Weights of a small mixture-of-experts language model, trained from scratch on English Wikipedia.
Size: 12 layers, width 192, 32.2M parameters.
Below are experts of layer 7 (counted from 0) of a mixture-of-experts language model. Rows are named router (the router's row for the expert), up (a neuron's input weights, with its number) and show model dimensions 0-191. Each number is 50 + 12 x the weight over its row's rms, rounded and kept within 0 to 99.
After each expert's rows: "mostly gets" lists some tokens that are sent to it at least half of the time. This comes from a sample of Wikipedia text that the model never trained on.

# expert 62
router:67 69 37 45 59 34 49 53 39 35 79 46 60 31 56 63 38 54 29 37 47 57 42 64 43 46 49 54 61 47 64 60 69 61 43 48 63 64 60 59 52 39 73 59 68 26 41 53 59 31 55 52 69 68 56 64 56 49 61 37 42 57 40 46 40 28 54 49 57 46 72 47 51 37 52 51 51 37 59 75 51 53 56 40 34 58 46 38 73 39 50 39 43 47 25 59 47 61 62 40 49 59 44 50 48 67 62 67 52 32 43 49 37 41 30 45 63 58 48 63 65 66 52 59 56 43 51 55 33 52 22 66 47 54 47 26 57 53 38 57 53 51 43 54 38 26 57 45 55 07 67 36 53 45 59 51 52 49 52 44 73 55 58 65 32 35 51 53 36 72 60 64 39 58 54 61 43 88 41 42 48 37 37 51 52 55 49 54 48 51 50 58
up0:56 65 50 38 57 48 30 64 28 19 60 44 52 49 55 51 53 42 41 34 49 61 39 73 25 33 55 54 58 73 51 80 68 58 53 44 59 33 48 43 58 39 50 64 65 47 53 44 36 37 37 51 64 54 53 42 56 59 61 37 64 48 47 58 65 32 58 45 45 43 35 44 48 24 48 56 46 49 57 56 51 67 47 45 49 55 38 53 71 26 65 31 30 53 32 42 51 48 39 49 45 71 40 65 67 63 54 43 43 30 57 44 48 48 43 24 54 53 52 58 59 54 46 64 54 37 61 24 31 70 36 43 67 53 46 59 46 58 45 43 74 51 49 44 31 39 45 32 45 29 82 45 34 58 55 42 62 57 37 39 52 59 53 58 48 51 71 54 48 53 62 46 59 74 43 61 44 51 37 31 57 30 49 38 49 79 37 43 53 47 58 34
up1:45 27 47 59 56 47 43 53 72 47 69 45 45 49 41 47 36 35 36 39 37 73 54 34 63 73 44 53 53 54 55 49 67 39 43 43 39 59 70 49 35 43 74 44 51 70 44 45 57 31 48 57 54 52 64 57 47 56 64 67 50 29 63 50 40 49 24 60 45 48 59 42 57 60 59 50 65 61 36 57 61 57 50 58 51 45 52 64 54 54 41 50 38 34 49 32 54 52 46 25 38 49 39 37 68 46 33 46 39 54 35 42 65 36 49 47 39 45 42 51 34 58 33 66 51 42 47 67 55 36 43 64 55 48 43 39 44 52 43 41 05 59 44 63 21 44 53 95 35 46 56 32 46 60 59 54 36 69 41 43 25 50 53 36 39 33 46 52 57 47 23 57 36 50 66 43 34 51 66 39 48 57 62 47 37 55 66 55 70 46 55 48
mostly gets: " However", " While", " however", " though", " but", " although"

# expert 67
router:68 54 30 63 65 55 55 36 28 26 54 45 48 43 52 67 56 58 47 52 37 43 32 64 57 56 48 45 68 52 48 41 48 50 59 36 51 71 37 65 46 44 71 52 40 52 72 51 51 32 80 58 52 75 60 62 60 34 66 33 17 50 36 39 51 41 58 46 55 54 71 79 48 58 36 59 56 44 54 59 51 38 43 45 48 52 65 58 55 45 45 65 37 41 21 51 56 36 60 33 47 67 51 48 44 54 44 50 66 55 49 42 39 37 47 47 51 57 46 70 78 60 57 50 59 39 38 67 50 30 47 65 22 33 40 44 63 55 25 71 55 49 35 57 42 43 48 60 48 29 45 27 51 31 64 46 45 53 67 60 46 76 44 59 45 37 37 48 48 67 46 73 45 57 60 56 35 54 53 43 51 50 52 52 71 59 46 71 51 56 38 52
up0:46 61 41 57 35 58 46 54 35 35 48 51 64 59 53 54 51 58 54 58 43 48 49 68 37 56 38 38 64 49 53 34 61 32 37 60 49 49 60 67 46 55 73 46 45 57 79 40 49 46 58 43 53 60 45 55 39 53 67 66 22 53 40 65 33 41 46 37 36 63 60 33 54 60 45 56 44 54 35 66 62 71 53 55 59 43 60 35 68 53 44 57 48 62 39 45 34 57 65 40 49 66 47 48 56 27 30 28 39 58 55 42 21 39 41 68 38 53 41 60 55 36 42 27 57 47 44 44 39 56 75 54 53 39 35 42 57 26 28 69 30 35 41 75 20 53 37 61 37 46 45 48 49 55 55 21 48 41 67 34 66 56 36 55 43 57 36 58 49 55 52 46 46 58 61 54 51 43 38 49 44 34 54 61 43 53 73 69 55 61 43 19
up1:59 56 49 58 57 55 32 43 61 36 62 45 50 31 58 52 61 73 47 50 33 61 63 40 48 68 60 50 52 59 54 23 62 48 45 35 53 75 47 49 55 46 53 22 58 58 61 59 48 43 52 59 67 47 54 58 34 51 71 44 38 60 57 55 37 66 66 58 52 61 59 35 51 42 32 69 59 52 64 51 57 19 67 73 58 44 47 61 70 58 54 41 40 55 61 32 56 58 65 40 47 47 56 70 70 52 45 47 49 39 66 54 29 56 41 58 68 41 51 34 58 53 47 55 47 45 55 50 59 46 57 69 54 30 50 47 29 32 26 74 79 48 47 68 44 65 62 41 46 36 57 55 50 38 46 52 54 52 52 23 46 58 63 44 49 64 52 55 34 67 14 41 39 52 53 46 36 47 44 40 54 45 59 22 63 41 54 72 49 58 51 77
mostly gets: " “", " if", " you", " (\"", " how", " my"

# expert 76
router:62 55 26 54 53 46 41 43 26 38 59 50 32 60 59 75 60 56 29 47 43 53 54 51 48 43 59 46 49 53 65 47 74 45 46 34 53 70 61 63 55 40 46 36 52 40 60 40 69 49 43 46 63 73 69 62 47 31 61 38 39 48 25 40 44 40 39 35 53 65 53 67 36 60 47 65 55 46 45 68 33 42 56 42 61 54 45 57 48 67 31 51 59 46 38 46 75 52 56 37 51 51 62 65 52 48 63 53 57 58 44 58 57 36 56 38 33 71 64 44 72 66 39 56 49 40 57 57 32 32 36 46 33 39 78 49 48 59 55 47 57 66 23 63 31 48 62 52 42 43 47 28 53 35 59 38 34 64 47 44 70 51 76 66 25 55 59 42 39 53 54 66 43 53 31 58 44 76 47 46 55 34 51 52 65 56 33 51 31 58 34 64
up0:53 41 61 41 26 47 53 43 50 45 61 49 38 49 52 53 59 76 07 61 47 45 61 77 51 43 48 31 98 46 47 61 62 18 50 46 51 50 70 29 44 53 46 43 34 50 55 34 51 52 31 43 51 55 53 54 38 40 41 37 38 42 47 73 45 34 46 42 71 50 42 51 55 47 28 61 41 54 68 51 61 50 49 40 66 50 47 47 46 69 49 51 52 52 55 66 71 47 54 49 38 43 57 61 52 54 35 35 61 68 43 35 61 29 61 34 54 46 44 52 32 56 52 42 49 55 57 51 43 46 33 42 35 41 63 43 53 52 49 56 60 57 69 50 42 42 46 50 36 44 37 36 65 11 53 52 44 44 62 50 39 51 46 62 32 41 68 42 28 48 55 66 30 48 42 58 40 49 28 40 58 30 42 48 61 53 28 46 38 56 31 56
up1:64 80 50 35 58 41 45 55 28 55 62 51 50 62 47 56 55 41 44 38 51 24 51 62 47 68 35 35 44 64 43 37 44 49 69 56 69 53 52 59 61 34 50 45 54 42 50 58 52 61 50 29 41 64 61 35 73 52 32 42 53 44 27 51 49 26 47 43 48 54 59 46 49 48 52 81 61 57 40 56 45 43 46 38 66 44 37 45 38 71 50 58 66 35 51 49 57 73 53 29 62 44 44 53 63 33 48 50 43 46 40 37 36 61 34 37 40 63 58 53 78 39 46 38 40 50 57 60 54 38 38 53 59 38 55 58 37 50 46 48 50 74 27 47 43 54 26 64 43 47 33 37 28 50 65 56 21 49 30 52 46 49 79 48 53 44 49 33 41 37 50 50 46 52 64 53 35 44 61 53 39 55 66 54 49 33 78 48 18 45 54 74
mostly gets: " New", " Mc", " Ma", " McG", " McC", " Mac"

# expert 78
router:57 57 50 54 54 36 69 45 25 39 63 36 41 42 52 59 57 64 52 45 18 45 49 70 66 52 46 39 58 53 43 61 51 47 36 49 78 78 37 62 55 49 91 46 63 40 60 49 51 45 54 59 42 56 54 67 51 31 40 46 39 48 49 48 51 40 59 31 50 64 83 61 39 47 61 37 50 29 55 54 44 32 60 52 48 65 48 39 59 57 47 48 56 49 43 58 53 52 47 33 38 56 51 52 63 72 54 67 66 69 52 32 44 56 42 32 47 60 59 57 70 63 25 53 61 31 60 75 35 39 53 45 41 58 47 46 43 47 39 55 42 55 31 45 32 41 63 67 53 28 61 24 66 32 57 66 37 58 44 65 43 55 44 50 33 31 30 51 55 69 58 56 58 53 63 40 39 57 54 39 39 33 56 61 55 58 42 61 51 67 37 54
up0:67 58 46 42 48 51 58 49 36 32 53 43 34 33 65 54 53 50 46 23 69 55 51 76 30 47 29 61 67 50 39 49 39 40 43 38 39 56 49 72 55 46 45 37 52 49 63 58 51 55 64 42 44 33 52 50 50 54 52 61 58 61 62 42 62 41 32 21 64 40 55 51 50 55 51 52 46 45 57 38 33 55 51 46 56 59 54 24 41 48 35 43 68 32 57 50 45 54 37 36 49 40 58 44 33 44 34 64 41 61 65 57 54 48 47 38 37 54 47 42 56 55 50 51 72 42 51 48 50 41 52 36 41 69 57 41 54 55 54 45 45 36 63 49 35 70 50 43 61 41 50 40 55 44 52 88 36 35 38 58 52 58 46 22 45 70 47 63 68 61 61 32 24 60 74 29 61 50 55 43 83 35 62 52 75 49 69 71 65 63 26 37
up1:59 46 52 61 67 64 57 46 52 57 42 47 62 60 49 51 62 43 47 42 50 56 42 47 56 65 50 49 49 50 43 34 45 84 35 51 37 53 71 39 41 54 59 63 61 33 65 60 44 53 49 46 58 48 48 42 34 55 47 37 42 33 47 68 37 44 50 69 28 35 57 46 48 65 80 66 54 31 57 60 52 49 41 68 53 41 45 56 59 33 56 43 40 54 67 58 58 39 71 66 18 31 19 45 64 62 70 55 70 44 29 43 59 38 52 38 43 62 57 29 26 50 76 59 44 54 40 57 45 26 56 59 35 45 50 46 31 45 36 51 49 47 57 35 25 58 82 40 28 45 53 64 36 71 40 50 55 34 40 63 47 57 37 72 50 39 41 52 52 71 47 63 50 54 66 61 33 42 65 58 44 37 59 41 48 39 51 44 54 45 44 51
mostly gets: " could", " would", " due", " may", " will", " According"

# expert 109
router:61 64 49 39 56 42 45 58 34 27 69 34 54 37 63 64 50 71 41 41 45 61 42 58 51 47 34 57 62 38 51 60 61 43 44 53 47 68 49 55 59 39 72 59 60 41 50 54 54 40 65 44 67 80 46 70 60 43 66 51 27 54 46 46 46 24 55 57 54 50 87 44 35 41 47 53 50 42 69 71 38 41 45 21 45 52 47 48 61 38 39 52 42 46 17 68 52 43 57 37 50 53 48 57 53 55 69 61 65 35 42 36 44 51 34 44 64 47 45 72 64 46 52 59 55 38 38 69 33 46 43 53 42 45 41 28 63 54 28 59 41 51 40 50 51 57 47 49 56 09 64 28 40 39 55 54 38 52 44 53 68 67 49 50 44 29 69 47 30 58 48 63 36 54 55 62 41 67 45 37 65 33 39 55 59 45 44 58 50 66 47 54
up0:57 47 27 58 55 44 24 45 30 49 52 52 55 35 69 54 64 43 30 36 38 58 65 30 79 62 40 64 62 36 52 54 46 41 53 45 44 47 60 28 44 60 33 47 60 27 34 27 53 45 64 49 60 34 30 66 41 73 59 60 31 45 54 61 53 66 48 55 42 49 59 56 66 31 37 47 26 30 42 62 42 47 39 40 46 48 32 57 59 29 58 36 47 45 34 61 38 50 50 47 57 38 43 35 38 41 43 32 59 54 62 30 16 26 40 60 53 61 34 62 66 59 54 44 57 25 40 60 36 54 33 52 54 68 38 40 51 49 52 47 51 51 58 52 58 63 54 45 79 60 47 32 43 53 70 48 59 61 24 37 49 47 50 59 54 64 43 62 47 58 44 77 53 44 41 39 52 68 54 48 54 44 44 59 59 48 54 57 64 58 54 56
up1:48 69 54 25 38 46 57 69 48 42 52 48 43 39 43 52 49 72 54 38 50 51 53 64 24 52 41 61 52 52 39 57 58 61 54 47 61 52 66 43 48 52 81 56 73 39 41 52 47 49 53 34 65 64 29 54 42 46 73 64 65 51 31 43 62 25 48 52 54 67 65 42 36 52 41 46 38 48 71 52 48 53 29 31 46 63 34 43 63 48 27 64 53 43 28 66 51 56 66 54 56 70 42 58 55 51 67 50 49 25 39 48 29 54 37 71 74 57 44 55 51 35 65 60 44 45 65 52 52 46 46 48 35 36 46 45 65 40 33 51 50 45 50 56 62 51 51 28 44 25 70 43 31 35 49 43 43 62 49 32 57 49 75 52 55 34 72 40 33 57 62 56 61 71 45 70 50 75 35 47 42 40 39 57 52 36 36 47 51 43 45 36
mostly gets: " where", " when", " which", " because", " However", " that"

# expert 68
router:48 45 41 49 54 31 66 42 36 47 74 38 44 26 77 60 57 69 46 45 43 48 38 59 56 45 45 46 53 52 46 59 46 45 50 53 60 57 30 63 34 57 76 53 65 35 57 65 61 50 43 71 60 52 56 74 65 45 46 54 47 45 40 46 51 43 56 40 49 62 73 48 43 56 56 60 52 43 47 40 53 29 52 43 45 57 46 38 56 58 28 58 40 55 36 40 55 40 63 19 45 44 54 59 51 51 77 53 73 51 46 50 57 50 44 58 51 64 65 47 74 64 49 46 50 46 51 81 31 34 22 53 21 33 55 27 43 59 54 46 45 47 24 35 45 47 55 53 65 07 60 38 46 40 59 57 46 58 54 56 63 54 50 50 62 37 36 46 32 76 33 58 62 28 52 54 43 51 64 54 59 44 43 47 48 53 52 51 34 76 45 58
up0:48 64 54 43 51 34 53 47 48 40 57 55 69 25 60 48 59 57 63 47 39 45 60 45 64 53 43 50 60 60 44 73 66 66 26 26 39 71 33 35 33 59 55 52 54 63 57 60 59 55 29 41 45 64 54 54 55 48 41 39 58 50 40 39 50 49 49 51 41 54 73 39 51 40 85 48 65 48 42 50 55 46 32 43 48 61 64 58 60 69 32 56 66 52 54 49 60 51 61 35 44 56 69 65 58 41 57 53 51 41 62 49 65 59 60 52 76 65 38 42 48 59 49 47 41 40 33 70 40 28 45 53 44 50 52 41 58 76 45 37 34 52 42 63 50 60 58 27 57 45 55 53 32 50 78 33 56 36 73 52 35 52 65 51 52 47 37 59 33 82 37 43 47 42 33 41 76 56 78 45 40 38 53 28 49 43 56 57 33 66 59 34
up1:47 54 47 86 40 36 58 55 45 45 66 32 50 24 32 56 55 66 52 40 63 65 32 49 63 53 71 34 25 74 63 50 43 50 58 42 34 63 48 46 66 60 41 44 54 44 46 33 46 55 40 65 42 45 57 70 49 62 60 43 56 31 28 54 35 48 31 57 37 52 47 63 42 56 72 62 40 56 61 50 45 68 35 34 39 49 72 42 34 53 43 51 52 74 35 61 46 48 34 54 55 43 58 62 73 61 72 56 76 41 51 65 56 50 54 50 49 61 49 40 57 57 44 72 58 43 27 72 46 60 55 56 63 50 72 40 36 41 56 53 32 48 41 22 47 43 32 45 54 55 75 48 46 46 49 68 61 43 39 45 52 53 29 75 63 42 60 39 52 58 29 49 56 62 36 53 40 47 41 59 58 57 47 53 54 55 62 40 55 61 58 69
mostly gets: " against", " helped", " chose", " joined", " defeating", " @"

# expert 83
router:63 59 25 40 66 44 46 49 41 47 67 44 48 39 67 68 57 54 40 56 55 52 50 52 56 55 63 54 59 68 51 38 53 31 41 31 56 50 64 66 49 57 61 61 61 31 52 68 64 40 63 52 57 68 49 57 51 47 41 56 32 46 31 43 49 31 71 49 47 37 79 58 54 56 47 61 48 49 59 80 43 27 51 54 49 79 56 51 61 58 46 54 47 45 25 68 70 57 65 34 50 53 44 31 57 46 64 53 72 56 56 32 50 36 43 31 51 61 44 52 58 54 59 54 54 30 40 69 41 43 25 62 27 49 50 25 44 49 35 63 50 51 39 59 39 40 64 58 48 12 54 34 51 49 63 62 42 59 53 52 67 60 57 58 57 46 50 37 36 53 36 65 31 49 50 59 36 52 43 63 55 47 45 37 50 71 44 69 47 72 20 62
up0:59 52 37 60 66 38 73 39 41 50 29 24 29 39 55 58 52 61 43 39 59 50 55 57 63 73 51 47 60 58 64 47 63 40 34 45 26 60 71 53 27 56 47 54 54 49 60 49 41 50 40 53 44 45 64 48 41 61 42 45 35 55 55 64 42 57 25 10 57 46 74 59 49 62 52 57 37 50 45 72 49 39 69 56 46 79 54 38 52 67 45 72 29 57 56 59 54 59 60 50 66 41 42 32 54 45 37 46 66 47 52 56 43 58 39 36 48 49 48 60 57 47 52 72 67 36 37 72 49 37 55 64 68 31 40 46 59 55 40 43 42 31 52 75 49 44 46 64 37 53 37 32 47 58 60 41 35 60 44 33 54 64 81 32 54 71 52 49 45 40 46 48 41 22 48 52 56 49 42 58 61 62 32 51 53 64 60 56 60 57 42 38
up1:55 60 35 59 34 47 64 77 48 53 58 45 35 61 73 62 62 59 36 54 38 61 43 41 51 33 56 43 67 44 46 30 47 60 61 47 45 56 44 47 43 55 44 40 79 37 44 61 45 52 43 46 38 62 45 66 32 50 33 51 69 38 46 65 63 55 62 56 47 60 64 63 57 55 39 42 58 56 24 48 41 39 34 49 63 35 71 52 30 62 50 38 33 59 52 73 55 58 64 49 58 49 53 50 50 53 75 42 74 34 48 49 51 45 31 53 52 58 52 52 53 49 27 61 34 51 72 60 31 50 24 61 40 24 62 53 47 32 60 30 51 63 41 65 31 51 47 61 48 47 71 65 67 83 46 52 33 60 60 61 65 47 56 53 62 46 45 43 38 85 46 58 52 52 63 53 53 49 60 70 56 44 43 64 60 50 62 45 35 42 33 66
mostly gets: " during", " until", "In", " under", " During", "After"

# expert 2
router:74 55 54 54 54 35 58 51 53 46 83 38 42 39 65 61 27 51 44 44 41 55 36 59 49 56 36 46 49 53 42 50 60 33 50 48 44 55 48 61 43 31 82 48 43 44 52 47 55 51 51 57 53 52 67 82 61 44 43 40 33 45 49 55 41 13 58 44 49 31 81 66 49 38 61 52 34 42 50 51 42 37 61 36 37 64 58 34 72 64 62 58 36 61 21 40 51 48 62 39 48 45 53 35 67 49 67 52 63 39 39 48 49 39 45 38 59 60 55 74 58 57 47 51 66 41 56 61 32 30 41 56 34 51 62 24 50 47 47 52 39 66 50 34 31 38 80 59 49 12 54 42 56 57 46 48 40 51 42 62 56 52 44 57 57 49 40 49 43 66 42 54 32 46 54 52 27 50 50 51 49 30 53 61 52 60 48 52 35 65 29 50
up0:52 62 58 55 72 35 55 40 54 58 65 40 43 58 63 57 55 40 62 59 52 55 58 54 43 51 53 60 27 40 33 63 40 69 44 31 51 47 43 44 59 41 42 27 37 26 51 47 70 41 61 50 55 44 43 52 38 56 42 51 48 65 61 56 66 34 51 48 33 49 53 42 57 43 48 43 39 53 72 54 45 45 41 58 58 27 43 45 37 60 55 58 45 62 41 42 52 74 73 51 29 47 48 61 49 55 50 54 71 33 54 38 39 35 49 62 43 48 30 49 52 58 59 48 65 40 41 52 57 65 63 66 37 59 35 27 65 42 56 52 61 61 73 46 56 62 64 39 74 50 52 66 52 55 43 29 52 36 81 43 50 49 12 62 38 61 35 54 25 43 32 27 42 29 50 66 54 44 60 58 32 33 22 46 50 72 64 63 45 58 46 41
up1:57 67 53 52 39 43 63 63 50 51 84 55 32 36 61 57 62 50 33 51 66 43 44 48 49 56 41 41 58 69 45 54 41 43 56 57 43 55 55 33 60 40 58 47 46 54 40 56 43 57 21 56 53 46 47 69 50 65 58 52 63 25 57 65 43 42 27 35 60 44 63 52 50 44 63 48 41 59 46 51 38 58 52 18 27 62 33 41 76 61 48 62 17 41 32 52 48 60 61 34 47 42 46 45 57 36 56 36 54 45 35 40 61 59 54 46 61 58 71 42 51 38 38 58 40 56 33 63 44 47 56 35 67 62 25 34 52 36 47 61 41 47 51 40 53 36 55 67 55 35 23 36 61 47 56 48 33 61 30 25 66 53 56 50 49 44 69 30 67 52 19 49 49 36 56 75 51 60 64 64 46 40 35 46 35 56 52 50 50 44 32 43
mostly gets: " used", " took", " worked", " began", " make", " using"

# expert 35
router:52 41 15 57 52 52 49 41 55 21 59 37 43 49 38 67 28 54 44 51 41 44 30 58 50 41 46 70 67 52 54 51 65 45 48 51 70 51 40 71 30 36 86 67 35 41 59 57 53 17 65 59 63 75 73 67 51 31 65 33 50 48 47 44 35 31 47 30 67 52 55 59 45 39 45 43 41 39 66 70 31 56 58 29 54 55 61 49 47 49 59 53 47 56 52 52 46 61 47 57 44 51 57 62 54 55 51 53 66 38 47 54 38 42 51 59 35 70 48 66 42 62 37 41 65 33 49 59 56 30 54 75 34 50 51 50 51 55 33 50 42 46 37 59 39 41 65 63 66 38 37 38 42 57 64 72 55 62 50 56 37 74 48 50 27 45 42 50 35 50 39 60 41 46 37 65 59 57 48 56 45 40 47 38 50 57 28 61 47 62 39 52
up0:33 51 57 47 42 48 55 69 55 39 64 42 35 49 41 64 70 49 58 32 48 57 22 43 64 39 42 42 32 50 41 50 59 51 20 69 52 33 69 43 37 36 45 73 64 48 47 41 55 51 44 39 41 46 45 45 43 37 71 47 25 35 67 44 38 57 38 38 52 41 49 41 50 36 36 43 37 44 40 41 44 60 25 50 30 52 41 39 52 42 59 70 40 54 59 53 42 43 39 34 48 28 55 77 31 37 56 65 50 50 44 54 41 44 47 48 58 71 33 51 55 62 76 53 49 49 54 66 37 49 67 68 53 50 60 46 34 64 57 53 36 50 55 35 64 19 38 54 37 44 51 52 44 46 36 45 61 74 53 31 62 60 36 56 56 59 50 50 51 42 45 68 79 38 35 46 54 73 48 53 46 61 70 50 58 56 39 63 53 69 35 78
up1:49 51 39 46 68 47 45 38 74 34 62 47 43 53 41 45 40 54 39 55 52 56 50 61 36 37 47 46 53 68 54 55 61 43 60 62 69 38 44 61 31 50 76 54 37 49 47 49 47 56 46 71 73 56 61 67 60 67 45 34 70 38 39 71 18 39 59 45 59 49 63 43 53 49 42 44 49 65 76 53 51 41 52 43 40 66 63 49 31 38 61 39 41 71 43 49 39 71 32 70 36 48 45 61 48 58 55 32 56 44 53 26 56 67 61 39 38 58 44 56 29 55 38 48 36 49 23 48 31 27 63 77 53 49 48 51 62 63 38 37 41 28 64 50 51 57 45 64 49 44 48 52 25 54 48 66 49 61 36 63 35 65 34 55 31 45 38 63 39 63 40 61 40 36 28 39 53 47 58 50 24 60 36 58 71 48 49 47 51 52 37 51
mostly gets: " mon", " aut", " ph", " ge", " bi", " chem"

# expert 96
router:52 36 41 52 45 45 49 34 39 28 63 44 56 44 47 67 25 75 20 52 60 31 37 40 55 55 54 67 70 53 56 53 65 37 62 44 58 38 47 70 36 39 78 56 60 40 46 62 47 38 59 55 53 57 57 49 64 50 61 37 40 72 45 48 50 48 41 39 61 67 65 42 40 42 47 26 40 43 62 45 38 38 61 42 41 52 71 43 52 57 45 58 34 51 50 37 44 46 33 45 46 35 35 65 62 53 70 63 71 38 43 47 44 50 38 65 61 64 55 53 57 58 48 40 57 31 44 66 27 42 30 75 30 58 57 29 43 59 41 53 54 52 37 51 45 43 56 66 63 54 41 33 67 31 52 53 45 74 44 48 64 84 50 61 42 32 34 59 48 50 46 59 57 52 52 45 51 65 48 40 37 47 42 34 46 76 33 53 45 68 31 63
up0:56 37 42 65 49 47 51 62 64 40 58 51 60 31 46 70 46 61 41 65 58 25 40 37 37 51 44 58 39 65 57 68 48 75 54 51 40 62 48 52 40 47 71 67 51 40 36 68 60 53 34 58 57 40 77 56 70 53 63 32 39 48 52 69 52 62 46 51 52 50 59 58 27 47 66 41 68 33 56 44 47 45 60 40 68 38 66 29 72 58 59 51 57 56 53 60 51 30 67 51 40 49 53 48 62 38 50 37 55 52 31 46 34 65 27 62 68 64 71 34 74 51 61 67 67 47 62 64 40 45 55 84 23 61 48 42 70 53 34 43 38 43 46 69 70 49 54 46 57 50 56 65 68 35 41 40 63 73 55 49 45 69 42 52 61 52 42 46 45 46 54 40 41 52 56 52 55 47 64 56 42 41 63 32 50 36 25 48 45 51 58 57
up1:54 49 26 39 80 46 64 56 58 44 44 49 52 56 44 46 47 44 45 59 62 43 33 43 56 45 54 58 54 57 52 57 51 58 27 48 48 40 62 65 31 40 75 52 38 44 66 32 49 53 61 64 43 65 69 52 58 35 71 24 63 49 53 46 25 59 67 41 59 54 50 45 57 43 44 45 63 43 70 34 58 47 57 45 39 36 56 28 36 62 47 61 42 77 50 47 50 32 24 61 16 59 24 63 58 42 50 53 63 37 56 22 67 39 36 55 33 45 43 36 36 42 36 24 46 46 62 48 55 39 60 54 57 54 47 31 49 46 63 63 48 52 59 64 50 44 45 70 69 50 53 27 49 52 55 82 52 42 50 62 39 49 54 60 42 47 54 48 47 64 50 60 44 59 51 45 39 67 33 73 36 63 46 39 40 60 38 52 28 67 53 56
mostly gets: " Int", " att", " rec", " Ref", " susp", " Cons"

# expert 48
router:48 48 44 47 42 46 64 38 33 60 68 39 42 31 53 61 33 61 37 40 45 39 37 69 56 60 35 56 50 47 40 48 46 50 29 65 64 60 54 74 46 37 85 46 60 32 42 60 68 35 58 46 52 42 47 59 41 28 51 33 34 47 36 43 49 33 52 48 43 42 70 55 35 45 54 32 33 50 45 41 31 44 45 37 39 49 48 40 71 66 53 49 48 53 39 50 60 49 56 43 39 66 63 53 41 52 58 70 69 50 32 36 42 27 34 47 38 77 37 47 70 54 50 39 47 58 50 67 37 60 50 53 44 49 57 47 63 57 31 54 52 71 43 64 39 52 55 52 68 21 65 25 51 38 42 57 35 51 66 75 54 59 65 42 19 49 38 48 42 66 53 52 54 43 54 51 35 87 58 53 40 41 55 49 51 62 49 62 58 65 43 48
up0:70 38 63 74 37 50 44 44 47 50 70 24 55 68 40 54 40 51 38 60 31 68 39 49 65 37 35 54 58 52 43 62 58 46 46 57 46 38 57 63 55 72 47 50 63 56 36 55 51 33 46 46 68 52 75 52 41 48 59 53 44 54 77 73 55 27 48 63 35 34 51 43 57 50 69 46 51 53 44 61 57 53 50 51 50 44 63 55 74 83 57 40 58 43 45 55 37 63 50 46 42 62 42 50 44 40 39 55 86 45 37 57 54 48 46 75 55 56 56 53 29 52 64 53 62 38 53 62 37 37 53 51 53 40 53 55 38 72 49 54 61 48 48 63 51 69 32 61 33 54 31 50 30 56 29 56 46 32 56 74 46 73 27 69 58 48 62 62 64 53 49 74 45 41 59 24 55 52 46 26 48 35 56 63 53 59 45 63 59 57 38 47
up1:47 52 53 68 49 55 32 55 39 33 67 61 68 65 42 49 61 38 41 39 36 52 47 45 77 47 44 54 73 39 45 48 49 61 65 61 64 43 50 46 57 24 53 49 38 43 38 52 36 54 63 69 62 47 52 48 49 55 63 47 46 34 41 49 66 52 62 62 53 42 72 46 51 54 61 42 43 00 60 64 47 60 67 26 58 36 38 49 57 46 42 54 44 47 44 40 59 58 57 37 60 58 60 55 41 53 61 64 45 49 69 42 35 46 39 33 53 54 55 60 71 62 68 52 42 67 45 76 49 49 45 53 37 59 46 51 39 40 34 56 37 56 72 36 46 40 27 63 54 22 57 59 54 41 51 55 66 50 28 45 37 67 40 47 54 53 69 66 56 69 53 40 32 37 45 48 38 54 69 48 71 61 60 35 60 38 44 82 45 64 43 66
mostly gets: " being", " be", " could", " been", " became", " was"

# expert 45
router:67 56 48 46 63 30 61 55 37 46 70 33 51 42 66 59 43 62 57 55 26 51 42 54 49 51 58 50 50 58 44 51 58 33 67 38 46 56 38 68 36 40 74 40 42 40 61 50 47 33 67 72 62 48 59 66 68 48 47 43 33 67 58 43 51 18 59 40 58 48 82 67 54 49 56 52 42 34 62 57 54 30 63 47 50 58 38 44 61 51 49 56 26 56 09 53 60 48 60 33 49 49 60 43 66 50 57 50 68 39 46 48 41 36 42 44 46 68 66 62 66 60 60 46 64 38 43 60 42 46 42 52 42 40 56 28 39 57 58 43 42 66 43 45 36 41 76 66 48 19 51 26 69 39 40 45 38 60 49 60 55 50 35 50 52 42 35 49 30 40 46 72 51 56 47 53 27 57 48 37 50 46 36 66 46 74 37 60 48 58 42 55
up0:68 51 49 48 40 54 50 62 41 43 41 42 60 58 63 48 50 58 52 55 46 62 29 36 62 28 50 52 65 45 61 71 51 35 31 57 46 56 60 43 20 49 50 33 51 58 63 51 34 44 53 62 34 52 44 71 49 55 47 66 52 20 50 66 51 64 52 55 43 48 63 50 53 28 60 54 53 58 65 59 43 57 54 44 46 35 33 34 55 38 54 36 17 64 35 39 58 52 47 68 43 58 50 50 56 41 47 32 47 55 54 62 46 23 50 33 48 49 31 42 67 84 16 61 41 31 41 46 50 41 56 62 64 58 42 51 37 50 63 34 62 64 32 49 34 26 57 58 32 63 40 46 61 53 46 54 41 48 39 73 54 54 38 59 51 67 60 45 45 53 62 61 61 58 44 58 50 40 42 63 31 45 55 45 19 68 62 78 42 36 36 50
up1:39 63 50 36 58 34 61 49 47 61 60 38 64 54 42 51 33 23 49 57 56 51 44 42 57 58 74 55 57 45 31 46 54 41 66 53 53 58 50 61 57 52 65 39 20 44 81 50 42 41 52 47 23 67 51 58 46 39 76 39 38 40 45 46 45 61 57 54 50 35 38 59 56 53 62 64 36 27 57 48 59 32 61 62 63 39 50 44 53 52 44 61 54 48 44 62 50 61 32 43 69 51 48 44 56 29 34 51 44 57 43 49 26 44 69 42 45 53 35 62 79 23 64 56 61 26 63 34 60 61 64 55 35 24 46 40 50 50 52 27 41 67 47 34 41 56 56 62 50 61 46 54 63 61 43 35 46 48 46 60 48 53 49 42 60 23 54 64 40 29 38 50 53 66 46 32 52 44 37 55 30 47 55 57 66 60 20 41 25 52 53 51
mostly gets: " moved", " worked", " get", " taking", " leaving", " take"